python train.py --n_layer=14 --n_experts=48 --experts_per_token=3 --d_shared_expert=128 --balance_loss=0.0188 --router_logit_norm=1.0 --init_std_router=0.0155 --beta2=0.99 --seq_len=1024
Below are experts of layer 4 (counted from 0) of a mixture-of-experts language model. Rows are named gate (a neuron's input weights, with its number), up (a neuron's input weights, with its number) and show model dimensions 0-191. Each number is 50 + 12 x the weight over its row's rms, rounded and kept within 0 to 99.
Before each expert's rows: a language model's description of what the expert responds to. This comes from a sample of Wikipedia text that the model never trained on.

# expert 20
It responds to: Line-start hyphens and labels in infobox-style lists such as Batting, Class, Running time, plus line breaks, colons and table pipes.
gate4:49 80 53 43 42 64 64 28 75 55 31 39 53 59 33 17 45 43 43 56 53 43 62 54 46 34 61 64 57 51 32 61 45 41 71 60 34 43 61 57 50 52 43 50 40 46 51 42 59 50 36 43 35 42 44 36 37 46 47 48 55 44 53 28 56 57 43 50 55 57 54 41 33 81 24 38 63 33 39 37 30 36 42 45 54 45 42 53 62 40 44 41 57 38 53 45 58 47 64 32 44 30 56 36 58 69 68 55 57 64 44 56 66 46 58 29 23 50 54 54 42 36 32 64 67 51 33 60 48 56 38 62 31 61 43 56 49 70 53 46 31 54 44 58 48 33 53 35 57 57 45 64 48 59 63 74 55 39 58 48 48 57 51 45 34 62 54 36 74 62 54 38 44 52 55 70 40 44 49 56 61 47 68 33 66 55 78 71 50 29 35 42
up4:56 32 59 47 83 40 52 37 47 57 67 35 57 56 41 49 53 76 33 33 36 45 38 32 44 66 59 51 51 60 66 62 53 40 29 62 62 69 31 64 52 52 71 61 44 57 61 41 51 38 45 55 52 45 65 71 48 48 70 54 53 60 27 59 51 36 46 43 48 41 56 50 32 52 61 35 58 54 72 24 47 64 44 61 39 58 53 59 44 47 49 66 65 50 44 45 53 53 40 53 58 67 51 60 35 54 30 57 57 51 41 51 43 56 48 63 54 53 48 22 42 46 76 36 41 42 43 52 36 42 49 46 55 54 46 42 47 30 38 50 69 57 51 46 78 52 55 58 46 42 56 35 46 57 58 38 69 42 57 59 66 67 11 53 30 33 30 44 69 43 71 57 39 38 38 40 49 47 71 35 44 46 42 64 22 42 41 32 46 62 58 58
gate5:45 37 77 31 52 66 54 42 47 59 49 56 77 61 66 55 53 61 64 48 37 27 39 59 69 34 49 79 60 30 79 38 50 34 63 38 62 57 72 56 45 58 45 44 62 50 57 45 34 32 66 47 53 70 36 53 70 53 38 58 51 53 50 33 51 84 34 48 57 76 72 49 61 50 54 46 48 62 59 47 51 56 41 49 54 26 65 46 64 35 45 51 61 53 57 44 49 56 59 42 29 56 52 71 41 35 49 65 32 57 41 50 55 38 40 57 57 33 45 31 58 39 48 56 55 55 57 66 36 47 57 47 57 61 42 39 53 46 47 53 52 37 53 50 47 38 31 38 50 40 44 34 57 65 34 62 62 44 60 50 54 21 41 60 84 62 57 46 34 58 76 56 44 39 46 32 48 64 48 37 38 72 60 47 64 46 54 51 46 49 45 36
up5:31 24 26 46 48 64 39 60 61 41 40 69 45 67 61 44 66 60 31 48 45 60 54 51 66 47 61 64 56 40 63 47 55 45 77 29 49 48 37 64 63 29 52 66 45 68 58 50 67 70 64 77 56 52 43 38 48 69 66 34 52 49 48 57 70 41 60 78 68 37 44 51 45 23 52 54 22 54 33 54 48 40 50 46 42 61 40 55 33 48 47 64 67 51 56 57 26 59 57 38 60 32 51 77 62 50 60 51 51 54 60 78 30 48 36 64 47 49 51 63 57 42 27 45 45 55 36 52 45 47 43 54 39 29 44 39 51 50 57 51 43 17 53 50 36 43 48 51 58 55 43 55 59 48 62 61 57 63 49 60 25 60 67 45 62 55 53 46 55 46 38 51 47 37 46 55 67 32 52 53 43 56 43 53 50 47 51 51 53 35 21 34

# expert 32
It responds to: The third digit of years after 19 or 20 in season lists and dates, such as 2003, 1961, 2010, plus commas.
gate1:33 58 55 41 63 57 50 34 50 41 48 18 57 52 71 53 40 55 45 76 53 35 55 74 62 35 39 52 38 56 44 55 53 55 54 45 51 59 61 51 33 62 11 50 72 62 35 45 46 56 33 37 40 47 63 44 59 48 56 51 59 53 64 63 56 55 63 32 45 33 48 50 34 56 53 44 65 65 26 50 30 62 45 38 39 52 56 57 57 39 68 57 46 59 47 40 57 34 58 59 63 49 42 50 58 46 49 53 37 79 68 31 53 54 22 47 36 56 55 47 36 62 41 77 52 47 61 47 33 54 46 35 56 59 48 79 42 55 64 50 72 74 80 63 71 52 53 47 41 65 56 54 54 45 52 64 38 60 48 31 53 29 51 49 29 48 43 52 53 39 50 32 44 56 52 66 49 55 56 66 63 60 45 54 75 34 42 48 66 59 69 56
up1:76 51 27 42 48 37 70 54 50 61 31 55 73 57 65 54 41 61 47 51 41 50 60 64 57 60 38 27 62 51 56 51 37 45 53 48 81 56 44 63 64 64 47 38 38 48 50 60 53 48 34 54 42 56 61 52 54 62 31 37 42 57 57 80 38 72 55 44 61 38 38 46 55 49 71 32 40 54 55 44 38 64 33 45 51 58 40 49 55 55 48 48 54 45 49 61 43 54 42 65 34 63 33 82 55 67 39 45 54 52 48 52 37 41 36 70 56 44 47 65 60 66 49 51 62 57 50 46 27 31 59 38 57 54 37 60 40 65 52 49 65 51 20 63 44 48 81 44 59 53 59 42 31 69 34 49 43 63 55 37 33 48 43 61 47 41 54 53 38 30 33 48 42 53 43 28 53 31 79 35 31 61 45 64 74 41 48 69 57 42 56 50
gate2:45 65 33 56 55 53 50 39 46 72 32 77 54 56 45 57 40 60 59 43 28 39 41 44 57 66 31 56 56 58 43 55 52 47 56 22 58 41 43 53 58 52 49 50 46 44 48 47 65 39 59 38 31 38 54 72 30 68 50 77 56 50 56 49 44 38 54 32 40 44 63 53 52 40 50 43 39 73 55 58 44 48 20 28 34 75 43 63 54 75 44 49 51 51 52 39 56 48 54 25 39 29 45 21 29 63 41 51 66 45 53 56 52 52 40 30 58 50 68 56 45 39 38 54 61 54 22 42 62 42 55 38 55 46 50 36 32 54 64 49 66 45 60 42 50 65 50 58 63 48 45 51 59 49 57 50 58 50 77 59 47 47 34 38 25 73 47 40 71 49 56 85 52 24 52 29 29 47 55 57 48 46 57 44 49 60 51 42 48 60 45 61
up2:42 61 42 51 43 45 65 51 33 63 75 45 43 51 81 36 60 68 45 40 56 52 26 71 37 37 28 50 52 52 28 49 72 59 57 50 55 74 50 59 57 60 51 52 69 40 63 50 31 65 49 56 50 44 34 35 39 33 48 37 42 52 52 73 37 55 64 53 60 47 45 59 52 62 64 70 58 48 58 62 44 60 52 55 59 67 20 58 57 47 42 72 47 30 31 41 50 53 47 68 60 61 65 71 76 35 69 50 35 58 76 46 56 49 51 56 39 36 48 55 55 52 62 65 40 53 60 61 58 42 47 60 43 48 58 57 58 52 60 65 46 54 57 72 78 56 46 44 50 55 61 25 67 57 45 42 37 32 50 49 59 65 52 59 65 40 53 41 49 24 54 52 53 44 37 59 36 57 44 31 62 62 53 61 69 24 41 61 54 55 52 66

# expert 2
It responds to: Digits in years and dates, month names, and word-initial pieces like int, cont, Gu, frequent in film and album articles.
gate1:33 44 42 81 24 53 69 41 56 50 49 55 61 49 58 36 46 67 49 57 41 52 54 43 40 61 38 56 48 41 57 49 55 39 60 36 49 47 59 61 49 26 57 55 46 54 52 66 58 60 34 61 35 47 62 58 43 55 37 54 47 63 47 45 20 55 41 63 35 40 53 56 61 60 58 47 43 61 61 24 74 41 53 50 34 30 21 65 37 42 40 51 36 47 40 34 67 59 26 50 56 49 49 42 62 50 80 67 63 58 50 44 22 60 34 59 55 52 61 37 58 60 44 60 62 59 32 38 56 51 43 60 39 49 70 37 65 56 51 44 65 53 67 60 36 50 43 42 41 42 67 58 57 39 66 63 26 45 58 55 32 68 42 32 44 48 23 33 42 39 48 42 47 44 31 59 64 37 33 50 45 32 65 47 78 61 59 51 42 64 48 62
up1:55 60 67 29 51 48 40 55 36 50 47 47 49 61 51 43 62 27 53 48 65 53 50 62 71 40 57 39 40 53 42 68 48 48 43 74 37 62 57 53 44 76 43 30 64 34 50 25 49 37 62 53 58 57 50 39 49 50 37 57 55 44 50 59 61 29 70 30 63 70 42 23 41 28 46 55 65 40 41 50 47 46 58 62 58 59 64 39 41 54 61 43 54 48 57 77 39 39 61 70 48 53 55 48 56 60 38 17 46 47 54 46 63 55 52 34 69 55 24 54 50 36 69 59 56 51 47 48 35 49 62 39 50 60 59 43 55 39 39 49 33 41 40 40 80 63 65 58 34 54 51 44 47 53 54 32 61 49 32 37 58 30 83 58 52 42 64 46 55 58 59 63 46 46 42 57 50 78 39 54 39 64 33 72 20 56 37 55 61 55 60 48
gate2:57 64 37 51 41 58 54 30 51 60 27 35 49 62 23 40 51 26 64 56 40 50 56 59 42 59 62 57 37 65 56 54 50 46 61 41 55 57 40 38 53 36 32 71 50 41 53 36 54 56 39 53 70 35 79 46 73 17 50 50 57 44 44 37 33 68 55 81 28 57 48 43 44 41 48 29 52 51 55 72 32 46 46 53 56 36 68 51 47 48 42 54 50 39 46 45 45 54 41 31 43 20 34 57 58 41 65 58 49 56 41 47 49 45 48 47 37 64 50 31 51 64 51 52 74 58 53 65 46 58 71 42 40 49 47 55 38 35 53 50 61 47 35 54 45 31 36 56 31 55 50 49 52 63 41 59 63 60 60 40 30 65 31 48 72 40 41 47 61 42 43 52 43 55 57 65 43 53 47 61 31 66 60 49 38 61 59 10 46 54 25 54
up2:44 46 62 69 54 56 59 36 52 80 38 50 64 54 67 89 37 62 60 67 55 44 60 48 27 52 65 51 49 61 65 58 47 63 53 42 59 64 48 61 27 45 46 63 52 55 53 36 47 57 67 48 43 44 78 49 52 36 49 50 41 65 56 48 46 57 46 59 43 56 52 43 53 44 68 42 49 56 52 52 46 17 51 47 53 50 88 46 64 54 45 54 78 55 57 48 39 60 68 44 64 37 41 52 51 05 60 49 47 57 52 23 35 44 46 59 41 58 49 55 48 48 53 63 32 43 67 42 44 55 64 52 32 40 44 31 49 37 52 27 43 37 70 45 26 53 50 67 56 47 47 46 60 37 52 35 55 25 44 48 58 42 52 40 47 50 68 44 68 31 47 53 48 64 44 49 36 56 28 54 37 68 30 38 50 58 46 57 32 46 39 37